From a checkpoint of a small mixture-of-experts model trained on Wikipedia: width 256.
Below are experts of layer 5 (counted from 0) of a mixture-of-experts language model. Rows are named gate (a neuron's input weights, with its number), up (a neuron's input weights, with its number) and show model dimensions 128-191. Each number is 200 + 30 x the weight over its row's rms, rounded and kept within 0 to 999.
Before each expert's rows: "comes after" lists some tokens at least twice as common just before its tokens as in all text. This comes from a sample of Wikipedia text that the model never trained on. Tokens count by the router's weight.

# expert 8
comes after: " the", " of", "–", " in", " New", " World"
gate7,233,231,208,181,245,181,179,217,212,209,225,193,164,186,137,223,215,213,169,229,198,237,185,228,162,235,223,174,216,144,263,219,149,210,210,176,214,184,212,236,262,200,265,239,205,182,250,173,192,192,212,206,199,196,194,200,214,173,228,216,251,157,175,224
up7,229,185,207,220,200,189,153,231,229,212,187,192,189,232,178,173,210,167,186,188,229,199,180,230,262,197,150,160,210,181,250,172,197,225,173,190,168,197,231,178,161,176,154,187,164,190,169,200,251,189,248,200,197,138,261,193,234,125,214,197,183,191,182,190
gate8,235,262,163,187,210,214,156,204,172,188,214,167,236,187,233,200,201,126,149,226,195,169,156,204,250,235,178,177,201,222,164,145,178,196,237,196,233,210,232,195,259,244,185,219,218,195,180,212,224,230,193,167,162,210,155,180,174,225,158,212,263,187,211,216
up8,253,227,222,260,220,194,217,196,186,240,202,184,237,188,214,200,227,152,182,147,203,188,196,202,217,180,223,209,209,170,212,226,180,216,194,216,243,178,241,195,185,209,220,187,215,212,232,189,160,189,229,212,231,163,139,181,264,192,166,236,191,181,208,197
gate9,195,204,151,167,225,227,259,228,194,197,202,205,225,163,193,205,198,151,225,179,235,214,147,199,238,211,193,204,216,187,195,185,218,172,220,179,180,250,175,205,287,129,206,104,241,243,199,232,203,213,256,166,148,213,154,221,223,236,230,171,251,180,165,249
up9,146,233,178,140,178,164,174,222,181,187,221,206,194,189,143,207,182,145,253,105,187,159,241,198,99,221,266,249,181,200,212,220,192,240,181,239,203,198,179,207,237,179,215,222,226,230,202,174,198,226,176,180,190,153,202,179,193,195,212,201,211,185,202,196
gate10,196,218,156,176,184,267,189,194,183,205,188,230,234,175,179,199,239,199,243,210,221,230,223,199,167,173,162,193,248,155,194,184,230,155,218,223,197,234,195,202,227,179,214,181,196,182,186,242,191,211,193,174,164,209,258,203,184,202,245,178,219,189,172,201
up10,206,145,131,174,253,181,240,217,189,199,203,193,170,199,186,212,232,225,266,193,162,167,205,180,199,149,221,225,225,214,189,180,222,177,201,213,213,238,213,184,214,218,193,176,160,270,176,185,250,213,161,180,178,171,177,205,210,167,199,181,179,230,218,246
gate11,147,151,189,222,188,149,207,187,209,174,197,201,276,201,188,204,169,223,173,227,204,182,170,245,213,244,261,195,224,180,166,222,209,200,199,213,218,231,227,249,206,257,212,215,245,248,207,182,221,195,249,168,212,145,191,137,224,169,163,214,215,235,129,222
up11,209,227,225,220,227,171,208,199,263,187,258,183,123,160,246,169,204,209,220,139,199,271,203,157,224,212,206,153,171,214,261,159,193,241,179,172,175,226,199,175,193,195,179,184,172,194,210,171,140,197,184,251,194,182,234,257,165,222,250,232,192,203,230,211
gate12,223,218,175,197,178,184,164,256,176,192,264,236,218,207,292,183,220,212,241,200,131,184,180,174,147,219,251,192,239,187,179,229,164,196,189,231,216,203,194,202,182,132,232,142,263,147,128,172,232,166,178,203,194,192,202,157,215,203,151,150,216,226,213,236
up12,220,228,166,194,188,166,198,232,177,199,222,119,216,192,224,168,194,136,177,161,173,180,249,205,175,164,187,151,193,246,115,191,180,175,216,166,249,170,237,205,146,226,213,181,180,208,170,198,234,185,170,223,205,201,213,118,139,182,169,234,191,213,207,206

# expert 28
comes after: "\n", " ", " Total", " Coordinates", " Website", " code"
gate16,219,172,196,224,191,207,290,191,174,158,205,180,179,180,175,200,208,189,185,226,209,195,180,167,245,252,186,200,161,235,200,242,235,202,200,215,235,151,177,235,188,211,218,226,175,231,187,211,267,222,227,245,194,158,190,167,184,248,178,235,201,211,178,196
up16,225,246,210,203,195,190,274,177,177,212,180,185,265,205,200,233,226,269,239,204,223,156,179,184,198,164,169,214,185,203,240,243,196,129,171,190,222,130,194,181,215,215,237,197,244,239,180,190,267,236,185,222,176,251,199,188,223,247,208,216,208,201,175,211
gate17,196,169,197,211,196,167,229,217,235,203,181,198,218,232,188,248,280,247,153,191,186,155,229,205,216,227,205,211,234,186,220,241,205,190,210,191,193,199,266,186,199,215,219,239,211,165,156,172,154,193,172,194,153,205,207,209,189,201,199,238,158,162,240,207
up17,223,227,205,195,185,166,194,235,257,156,189,249,153,162,208,196,151,188,172,199,197,212,236,227,213,178,196,195,230,197,171,201,191,174,216,228,219,229,219,195,144,236,219,123,199,196,207,196,218,225,169,180,194,215,163,189,220,197,203,194,238,220,231,175
gate18,191,283,286,176,202,223,177,183,211,173,193,189,175,239,187,206,169,222,248,215,239,186,203,229,216,185,182,135,178,153,227,147,181,184,182,265,224,162,251,202,162,219,253,157,217,204,186,158,256,205,203,215,194,218,212,201,206,204,170,207,194,173,196,215
up18,228,192,207,214,170,226,184,209,191,163,212,136,205,158,167,222,227,193,198,256,197,233,224,162,216,264,201,242,151,205,184,215,158,163,228,142,172,196,195,220,211,196,238,258,178,207,179,202,208,187,207,219,186,224,216,149,158,251,199,207,192,215,217,206
gate19,156,216,161,174,166,186,211,184,244,216,206,227,249,229,187,152,174,197,195,220,234,189,176,206,221,165,204,236,189,198,166,189,199,224,156,164,234,165,156,206,152,184,138,220,174,177,225,167,196,223,188,186,187,223,215,200,170,264,206,229,208,240,206,209
up19,215,214,194,219,164,152,160,194,233,203,200,199,222,194,246,225,181,193,205,235,213,213,212,191,193,191,147,174,203,270,240,269,206,157,141,134,274,237,165,209,170,241,194,159,213,230,190,177,202,185,197,144,200,157,210,222,213,184,203,174,217,185,192,257
gate20,245,152,93,220,230,164,227,249,214,191,191,173,209,180,198,179,175,161,203,208,181,184,189,188,176,220,193,188,204,136,163,138,190,136,167,208,260,241,235,212,249,259,224,250,195,230,177,174,177,169,197,194,147,265,217,223,183,191,219,216,179,148,216,216
up20,207,125,165,138,241,216,239,224,189,206,208,164,170,180,219,220,176,176,218,217,236,179,205,167,196,177,230,216,227,179,182,207,186,210,157,213,259,231,172,191,160,180,228,189,263,169,231,198,208,156,185,140,245,248,202,225,225,190,200,207,216,223,193,216
gate21,199,225,207,237,200,251,175,207,216,135,214,234,155,168,227,224,160,212,200,191,240,278,193,221,227,195,192,197,214,185,183,220,202,191,190,261,294,237,173,168,203,212,162,180,221,274,206,196,171,96,190,233,182,161,233,212,186,208,153,229,205,181,200,239
up21,222,217,163,174,219,206,178,208,129,188,200,176,227,166,175,161,148,162,217,225,207,236,247,169,199,220,243,207,239,219,154,222,203,225,160,214,176,200,203,229,149,251,169,177,183,183,155,196,284,204,160,147,217,225,238,182,153,219,197,202,211,224,203,169

# expert 31
comes after: "\n", " The", "\"", "\n ", "The", " his"
gate11,189,262,241,199,198,273,178,158,259,148,231,184,225,195,216,198,225,209,152,159,153,202,160,152,232,213,223,206,169,198,203,176,186,162,162,205,220,215,179,206,226,229,201,219,175,189,154,208,229,205,200,236,134,186,187,220,246,208,207,210,262,294,194,246
up11,212,187,249,235,202,210,176,145,286,218,170,226,190,204,185,175,195,155,223,193,209,203,160,222,262,210,218,168,210,191,191,176,194,227,203,199,145,200,238,229,184,183,213,178,216,186,152,258,248,192,233,213,230,165,204,237,173,186,220,217,244,200,191,262
gate12,186,197,151,184,203,203,211,171,191,147,200,169,243,189,227,192,155,176,222,211,178,188,229,228,217,158,200,176,212,170,185,176,183,247,247,196,214,206,206,227,171,222,219,157,228,164,211,171,256,176,225,247,218,183,188,179,282,228,186,176,224,178,270,256
up12,239,168,186,277,194,199,175,170,227,168,221,251,134,208,214,265,199,220,212,224,215,241,189,180,217,206,223,200,231,211,220,222,218,196,233,184,217,197,213,152,227,199,139,207,198,185,181,185,206,264,130,188,131,205,182,189,141,184,253,186,143,210,196,153
gate13,195,233,214,168,163,156,186,207,210,268,212,182,229,190,259,239,208,204,163,247,194,185,227,178,151,266,224,193,174,225,173,169,200,206,192,180,221,193,255,191,192,216,178,180,208,213,226,270,198,193,156,174,188,173,149,266,166,156,176,223,255,156,161,185
up13,213,186,193,209,183,189,184,190,245,247,212,160,162,216,185,243,199,168,209,222,215,174,201,183,180,230,183,167,143,166,191,193,192,232,210,169,209,201,174,239,220,217,270,193,207,278,194,247,234,213,263,212,239,124,199,212,146,233,237,220,211,206,212,255
gate14,162,175,137,179,198,177,213,257,237,194,227,222,210,181,218,158,250,190,228,138,179,179,192,198,196,152,162,205,241,206,169,186,176,199,164,198,213,224,152,212,252,189,213,226,204,201,175,224,163,233,250,201,181,189,197,202,201,205,159,199,193,118,203,184
up14,192,168,221,213,242,202,205,203,217,247,168,240,162,181,223,145,206,172,205,181,196,167,251,199,168,179,157,234,191,254,220,204,199,207,210,186,184,204,130,142,191,211,208,240,192,185,228,167,141,193,158,217,217,212,205,157,186,140,172,221,258,166,239,203
gate15,284,193,220,211,215,220,186,182,206,195,170,215,238,215,193,179,186,191,232,201,196,150,182,213,221,186,177,218,180,176,260,269,234,212,208,245,201,203,226,219,164,177,188,222,192,198,227,224,172,197,226,197,223,199,173,213,201,175,239,218,183,246,203,209
up15,177,202,141,242,172,175,201,218,169,228,170,192,145,176,285,198,207,191,181,250,185,151,202,192,177,188,156,183,247,205,197,201,199,213,202,187,182,218,228,172,219,230,164,241,220,196,229,201,168,211,243,191,214,200,227,154,178,203,123,155,193,170,196,183
gate16,214,204,183,209,185,238,208,184,210,209,192,230,200,188,187,268,233,216,196,214,214,209,185,256,191,147,172,201,146,210,168,204,193,195,215,188,174,196,194,207,169,232,169,187,250,199,234,244,189,234,250,220,159,196,154,193,176,167,201,237,184,141,219,222
up16,161,249,210,175,170,138,198,230,183,189,237,232,220,218,205,147,208,158,220,177,200,172,168,166,206,257,201,211,210,205,208,158,222,181,192,190,166,227,188,234,257,212,235,164,206,203,188,164,211,206,169,182,236,181,199,207,167,205,226,162,212,207,138,128

# expert 18
comes after: " |", ")", "°", "–", " km", ";"
gate7,220,197,196,195,211,165,226,216,208,210,169,198,204,166,163,256,164,161,256,204,146,209,181,195,192,154,194,200,199,172,217,226,184,189,186,249,151,186,177,236,196,195,205,178,218,235,199,304,217,211,208,189,174,183,181,244,173,198,266,206,216,179,226,247
up7,207,201,147,192,221,264,177,184,191,193,219,146,190,230,227,199,239,169,230,189,211,210,164,199,145,190,176,256,161,258,144,177,244,162,188,211,249,237,183,179,183,254,212,235,208,183,173,184,228,134,225,208,253,208,180,194,269,193,193,142,189,191,203,186
gate8,205,239,175,171,206,235,213,201,289,134,174,214,219,230,199,198,216,204,214,162,245,213,253,209,230,218,240,204,212,193,182,208,196,214,185,254,191,233,155,242,200,198,131,196,233,216,220,223,225,156,188,201,180,163,249,186,238,218,171,202,197,181,184,172
up8,257,256,235,221,202,275,242,167,253,195,197,185,172,263,177,208,203,288,231,131,189,203,191,237,177,248,263,156,206,220,187,192,187,196,142,224,180,223,170,195,229,207,183,199,238,189,263,237,237,195,211,185,186,185,210,206,219,162,173,215,220,153,229,175
gate9,230,236,193,103,235,242,182,195,197,181,195,229,205,213,188,233,190,236,206,179,179,205,166,207,216,193,229,165,259,224,193,194,201,172,170,201,167,191,201,187,238,137,194,213,227,202,238,164,202,212,233,220,158,129,209,250,239,252,177,189,234,146,187,178
up9,212,207,182,148,197,225,193,178,237,242,164,197,207,211,159,191,173,220,137,163,208,195,189,254,248,178,245,199,210,165,160,191,214,122,186,226,178,166,176,215,211,214,179,275,199,249,169,224,209,211,169,161,212,195,241,255,225,197,190,165,186,188,207,205
gate10,190,201,244,185,184,137,226,199,188,217,181,160,185,213,164,159,169,193,146,217,200,171,177,196,260,170,217,213,160,199,235,209,162,270,189,208,192,172,191,240,216,180,211,222,175,191,188,187,196,186,216,179,252,159,223,218,132,189,165,199,203,234,199,212
up10,199,154,241,244,188,200,222,189,179,201,179,219,161,239,186,202,186,231,232,244,197,181,214,159,208,211,169,182,200,215,158,224,191,180,178,167,223,217,232,207,204,191,225,189,177,212,212,193,218,190,213,180,217,227,214,206,172,208,179,187,130,190,197,199
gate11,253,210,134,211,157,211,203,183,205,238,215,204,226,190,193,217,152,228,202,177,202,217,239,230,167,224,163,130,240,179,218,180,206,173,211,263,273,184,206,215,210,184,247,252,205,217,230,220,116,183,211,169,178,189,157,200,189,208,144,158,212,228,209,220
up11,186,279,250,187,203,247,167,195,193,168,131,208,259,189,216,187,167,111,217,163,212,211,171,194,171,159,211,230,272,137,154,238,206,213,244,180,193,191,177,161,147,240,188,170,210,190,204,149,203,227,192,190,207,204,214,185,178,203,225,191,215,147,232,207
gate12,191,226,231,251,182,169,208,175,210,224,199,224,185,212,158,200,166,240,245,204,181,220,209,187,217,226,199,240,181,209,250,260,195,208,207,223,256,253,191,228,161,251,168,192,220,191,169,248,126,252,276,170,207,217,166,184,194,211,210,188,213,189,248,196
up12,226,221,157,215,212,219,165,181,227,228,246,197,264,230,243,157,179,245,233,190,203,194,184,181,125,237,179,162,215,161,184,161,175,196,198,173,241,204,172,170,205,198,202,168,153,196,188,186,240,170,175,187,181,212,145,192,176,208,264,206,301,195,204,186

# expert 13
comes after: ".", " =", " ===", "===", ").", " =="
gate3,226,268,189,229,200,155,174,246,205,210,212,181,216,204,225,202,168,191,229,223,232,218,177,201,208,171,196,170,234,196,203,166,155,215,168,163,217,209,218,184,233,247,200,207,213,216,209,223,231,239,175,113,165,183,154,191,190,173,205,210,201,222,196,258
up3,263,214,195,242,194,198,198,216,218,228,169,256,198,207,215,250,238,222,189,190,223,200,219,174,195,202,178,161,247,199,179,198,203,204,161,192,208,251,239,198,215,171,259,193,249,238,204,176,233,206,202,201,170,210,217,212,167,205,257,172,174,170,172,158
gate4,186,213,218,208,179,187,197,199,163,203,185,199,235,233,208,203,229,173,181,213,171,213,165,182,227,192,245,203,174,223,220,235,159,203,226,179,204,171,204,162,166,156,198,271,192,169,247,203,204,173,252,203,200,190,186,192,220,198,103,209,216,231,235,220
up4,192,213,208,231,187,237,205,211,251,161,217,226,197,224,172,178,215,171,180,169,194,242,190,187,181,217,248,208,145,164,222,186,178,210,208,139,195,184,171,183,227,212,169,251,191,193,230,225,196,156,233,207,168,238,205,176,234,210,155,154,165,235,214,190
gate5,247,200,208,237,187,209,208,180,153,245,149,164,228,221,158,223,179,235,216,191,232,217,198,192,142,191,207,214,249,216,217,190,183,203,197,157,168,217,200,162,194,228,214,246,175,173,202,196,203,224,178,212,210,208,160,176,169,230,201,148,239,236,144,188
up5,186,214,199,178,166,214,194,223,224,190,224,255,233,175,181,211,215,153,272,223,187,193,237,226,164,235,197,205,210,194,209,178,242,216,248,246,229,214,180,243,216,162,214,184,185,194,156,159,173,200,215,163,192,202,209,202,248,193,205,168,173,108,192,134
gate6,220,201,186,205,233,235,200,216,203,224,233,174,193,133,185,187,264,189,196,160,189,211,199,173,201,195,227,256,157,172,167,202,184,173,163,188,243,215,211,224,143,236,198,259,181,193,215,255,125,209,212,189,235,191,196,183,182,209,208,177,199,183,150,193
up6,209,163,197,196,152,159,218,183,223,190,179,253,201,183,215,179,165,242,179,186,199,164,233,206,193,183,225,157,228,174,217,228,190,265,216,176,211,235,199,177,190,159,241,177,198,237,206,167,222,217,182,232,225,197,214,208,142,174,203,209,232,173,225,194
gate7,257,221,206,193,169,179,210,199,187,204,247,213,260,234,218,219,230,200,248,144,222,215,181,167,273,207,250,166,234,209,217,221,173,253,199,234,202,185,160,250,130,208,242,181,224,217,229,215,185,203,222,168,196,251,196,239,216,239,210,195,233,207,236,218
up7,162,176,184,151,175,228,204,186,171,178,199,225,259,223,205,219,197,161,213,224,182,155,155,198,271,181,234,168,184,208,202,211,195,216,221,164,238,191,213,171,165,188,160,179,200,192,181,229,197,184,185,186,174,205,189,194,223,207,208,258,201,246,195,202
gate8,151,210,211,250,178,201,213,209,183,234,174,214,201,227,182,174,242,174,176,175,185,198,192,142,183,262,194,201,211,231,174,210,173,215,203,150,176,161,190,165,241,207,240,252,176,210,123,234,208,231,203,189,189,200,187,226,161,162,232,207,167,204,221,178
up8,223,206,223,214,209,183,223,189,233,188,171,203,202,171,208,202,207,222,234,209,195,210,186,181,188,214,191,164,176,217,204,245,196,192,235,199,201,217,152,199,234,207,172,214,243,213,171,175,233,261,147,205,216,165,243,218,169,169,174,197,214,211,236,188

# expert 30
comes after: "\n", "N", ":", "″", "°", "′"
gate3,217,220,188,146,145,225,149,178,188,228,213,129,206,172,176,210,156,216,177,210,172,168,192,236,212,158,188,181,188,193,225,222,201,161,189,146,204,190,191,233,267,278,214,187,171,185,202,204,216,229,204,162,177,210,159,211,183,161,129,223,175,215,159,200
up3,218,184,213,201,171,173,182,228,182,202,218,214,188,199,192,233,193,221,225,205,236,220,229,177,211,190,233,179,186,252,198,199,232,227,203,203,146,192,170,172,168,150,268,189,212,248,236,213,243,178,178,158,208,229,221,149,182,170,162,155,244,245,257,179
gate4,238,228,222,165,206,216,202,203,234,165,225,226,179,196,224,205,192,229,211,216,169,171,242,205,236,137,211,185,277,185,149,236,153,234,148,178,158,185,212,233,178,235,205,223,205,207,199,210,204,190,181,211,167,220,234,177,179,181,186,167,182,197,259,211
up4,159,185,190,199,253,144,182,205,183,182,194,191,199,211,202,183,170,190,216,123,220,206,219,160,177,266,196,193,223,185,207,194,184,148,192,170,258,205,196,216,215,172,250,219,229,181,114,206,178,182,220,225,215,240,213,225,288,192,212,206,179,214,214,234
gate5,227,135,188,209,173,227,185,178,189,185,201,171,200,172,204,188,193,166,205,195,229,226,215,197,195,231,181,149,217,193,190,272,215,200,172,194,246,150,216,212,176,210,95,176,223,201,134,210,204,193,242,207,250,188,202,201,265,177,227,245,221,253,275,229
up5,200,158,198,179,200,236,149,190,217,180,225,233,211,227,216,203,125,220,190,196,198,224,203,235,138,224,176,172,233,220,194,210,263,212,236,183,182,169,228,171,225,168,181,204,263,187,218,217,223,260,202,186,181,114,161,240,183,182,198,175,175,195,235,181
gate6,175,254,141,258,213,213,213,229,148,224,271,169,238,191,257,205,248,224,226,249,166,189,168,236,215,185,170,221,206,206,225,142,209,183,210,203,221,143,188,200,218,289,215,235,262,203,188,247,168,199,231,217,213,190,168,234,191,234,223,175,245,200,172,217
up6,197,182,237,168,187,175,199,191,233,198,237,247,206,214,255,211,218,198,251,182,175,194,216,191,201,220,230,266,175,231,211,188,230,231,195,240,188,198,211,201,190,258,166,191,182,178,229,220,188,228,147,212,240,236,207,225,218,146,196,273,151,183,290,181
gate7,239,138,178,173,182,200,230,192,175,205,202,119,233,180,189,170,247,243,210,188,200,218,230,219,233,154,171,219,135,167,206,210,187,209,166,181,219,146,223,237,193,207,204,181,264,173,160,201,216,203,186,211,244,164,262,170,193,180,147,199,253,178,212,231
up7,187,148,221,221,160,191,215,202,129,163,215,141,193,211,183,193,222,213,225,158,194,224,210,181,228,168,206,193,177,200,221,167,261,210,184,189,210,185,205,232,213,160,217,223,193,200,188,216,220,152,214,183,199,228,176,175,229,257,175,181,149,186,193,152
gate8,178,219,190,247,174,201,222,219,229,176,192,211,256,257,252,179,209,175,248,190,250,181,182,207,222,214,164,147,179,214,243,243,194,232,150,193,205,273,132,190,201,200,187,212,213,174,178,219,221,209,210,219,268,216,214,201,182,226,199,174,170,216,197,206
up8,246,241,202,177,165,154,195,233,191,182,230,152,237,171,179,223,216,256,215,264,208,218,189,161,211,185,277,227,160,180,168,172,198,169,226,178,205,265,162,252,206,162,168,232,223,186,192,144,212,208,212,194,205,192,193,169,193,161,203,200,256,207,241,213

# expert 15
comes after: " was", "\n", " is", " were", " He", " It"
gate8,295,228,175,162,236,263,189,210,203,209,220,196,232,228,228,196,201,216,199,189,245,244,198,180,236,220,217,195,221,206,244,232,150,147,164,198,172,197,230,236,250,117,219,250,302,220,227,255,177,178,147,196,194,214,207,216,215,201,189,242,162,203,158,194
up8,169,224,219,198,170,172,175,215,185,170,244,207,229,247,212,210,125,218,233,251,190,251,180,208,219,191,215,174,218,254,168,177,185,153,218,198,190,197,156,217,215,191,237,212,213,222,248,176,224,185,212,180,194,228,148,193,231,182,173,182,198,220,220,194
gate9,228,193,160,152,243,247,220,208,219,179,224,182,238,211,168,165,168,197,184,232,191,182,174,227,223,175,213,213,185,194,179,159,230,206,236,143,207,213,220,236,213,178,208,234,227,217,234,253,147,214,246,207,171,238,140,204,221,250,198,169,263,207,200,217
up9,188,191,204,132,181,188,191,242,163,179,215,236,223,182,162,189,182,214,172,217,193,184,243,161,185,231,233,207,240,240,166,213,193,239,204,211,236,207,198,198,216,183,207,239,230,212,223,213,266,225,230,166,225,171,229,182,175,189,223,218,237,224,200,214
gate10,175,188,191,160,194,217,218,163,198,184,150,186,193,161,252,167,252,168,187,252,234,170,187,194,223,215,197,198,198,186,148,195,188,210,162,227,195,207,241,212,211,214,190,196,231,244,161,187,232,203,196,197,224,173,259,219,164,191,126,195,180,223,226,219
up10,146,253,165,247,193,202,239,245,198,181,188,153,191,192,196,216,219,184,190,183,174,227,180,175,213,231,199,213,181,183,229,257,212,210,174,179,168,195,158,209,239,162,152,220,148,163,176,224,205,188,169,222,178,157,168,172,169,225,250,215,193,216,180,200
gate11,268,191,207,225,191,249,233,248,219,210,187,224,208,171,220,216,220,210,145,229,210,222,192,174,188,169,263,175,184,168,187,205,189,245,225,166,212,235,201,224,214,170,215,147,270,179,215,244,216,147,228,220,175,240,152,155,187,191,185,175,214,191,221,220
up11,208,189,228,242,186,196,201,213,231,224,216,183,208,181,212,225,214,213,214,202,232,288,211,257,214,137,185,178,167,197,183,152,186,179,195,183,151,178,217,172,232,203,158,205,257,182,194,185,254,182,173,224,167,179,237,209,210,253,155,212,240,189,208,209
gate12,141,216,175,174,200,192,198,211,192,180,189,165,189,198,214,199,196,199,196,159,146,212,177,208,184,183,184,209,266,238,192,249,238,195,198,245,215,238,213,192,160,198,172,204,251,187,209,201,210,208,252,186,131,172,183,181,230,256,169,209,253,186,188,178
up12,162,219,228,188,244,150,221,193,200,182,240,168,208,196,213,209,213,268,181,145,144,183,168,217,186,222,139,180,227,269,215,202,226,170,177,241,175,206,229,151,199,208,194,230,200,197,167,164,199,206,179,245,150,142,197,181,173,212,213,192,225,227,152,231
gate13,239,206,166,162,164,195,248,197,187,193,250,210,259,231,136,237,222,209,185,192,180,200,200,229,222,207,209,152,235,211,139,184,207,159,200,238,232,193,220,179,152,222,232,217,208,221,253,246,170,179,173,218,228,185,192,192,177,210,231,242,254,209,220,237
up13,147,168,237,190,208,232,219,185,185,223,140,200,182,199,216,236,201,179,170,201,188,146,164,250,212,236,214,219,198,134,189,203,183,183,179,192,187,211,249,180,217,180,137,194,206,240,245,195,214,202,210,191,205,177,182,201,164,163,179,187,155,212,195,178

# expert 9
comes after: " |", "|", " (", ";", ":", " on"
gate7,216,208,226,200,121,155,171,172,228,218,211,163,232,225,239,203,228,161,227,245,203,209,200,146,221,180,199,176,198,159,202,204,201,220,132,184,188,197,182,197,226,185,197,184,231,233,158,177,206,193,246,218,214,180,198,179,182,211,162,160,209,186,225,199
up7,202,235,198,214,217,201,236,238,176,167,229,189,209,170,133,208,177,241,191,159,206,181,173,193,218,211,196,225,201,214,183,181,229,188,285,226,244,187,188,218,218,210,236,225,220,161,253,226,205,220,207,151,170,212,196,202,177,191,231,210,207,245,178,201
gate8,168,185,194,210,203,213,228,258,278,209,251,132,174,226,216,206,212,222,228,155,189,185,213,165,222,158,201,176,184,243,222,154,212,147,164,153,215,202,157,220,240,225,187,254,190,218,184,158,205,287,246,204,151,184,202,242,223,220,193,200,172,192,199,264
up8,192,203,216,221,178,275,175,176,182,173,250,234,242,205,181,181,178,161,174,248,247,174,161,197,215,206,190,253,167,206,125,193,199,254,211,194,239,229,139,207,157,206,109,240,178,156,241,192,222,226,257,203,215,173,249,157,184,196,167,214,246,239,174,191
gate9,193,189,202,232,193,206,217,209,284,186,216,124,173,171,193,169,215,225,213,149,188,204,210,149,209,146,183,212,229,184,256,256,210,220,143,187,185,189,141,263,224,197,223,189,240,158,235,186,222,182,230,208,200,183,279,241,223,255,197,206,188,244,175,201
up9,157,193,185,217,219,148,205,177,231,208,149,173,193,184,228,146,206,274,212,158,199,205,190,166,272,184,179,203,204,227,198,224,193,180,130,224,186,228,196,157,210,191,207,224,202,193,210,189,203,218,207,213,217,223,230,205,147,201,252,212,192,198,208,231
gate10,187,220,202,142,230,219,206,176,221,137,272,203,204,154,186,212,249,203,199,222,206,204,141,184,226,183,243,298,218,149,174,231,158,206,211,213,188,211,280,193,209,258,163,172,206,197,180,208,190,190,213,195,162,193,209,221,137,154,190,178,223,195,126,211
up10,194,198,231,189,215,207,156,162,197,214,225,208,181,178,227,193,203,163,242,213,193,232,146,180,214,209,187,278,216,178,243,257,164,135,209,167,262,182,194,192,215,236,177,198,172,163,192,209,158,180,219,134,176,175,213,158,206,176,196,124,244,169,150,195
gate11,241,233,205,153,206,239,217,227,183,207,218,180,214,214,208,219,226,213,174,250,178,243,198,164,160,202,165,207,189,205,141,233,200,204,213,124,217,205,208,229,157,159,218,218,232,186,237,226,181,220,186,203,170,226,172,219,208,181,184,208,229,187,202,235
up11,163,225,216,183,244,224,192,236,184,150,170,177,189,233,230,210,203,225,222,186,241,190,195,143,241,167,186,242,193,184,211,224,196,181,228,233,170,219,200,229,224,211,248,185,247,144,225,114,238,227,192,202,212,190,194,203,181,176,200,181,189,234,148,219
gate12,219,182,212,206,215,211,243,210,215,169,144,145,212,217,245,185,206,156,182,226,192,178,222,178,171,189,210,257,157,178,186,189,204,197,193,216,179,203,148,191,217,196,264,173,228,207,179,223,227,221,139,175,243,193,195,195,180,173,215,186,160,151,187,178
up12,208,187,193,197,148,180,187,197,253,243,215,194,231,192,183,264,221,237,167,223,155,210,197,211,217,207,227,226,199,211,207,245,224,203,187,212,188,137,196,213,254,181,170,188,228,220,171,233,236,204,217,173,229,144,225,170,218,165,114,154,175,166,215,184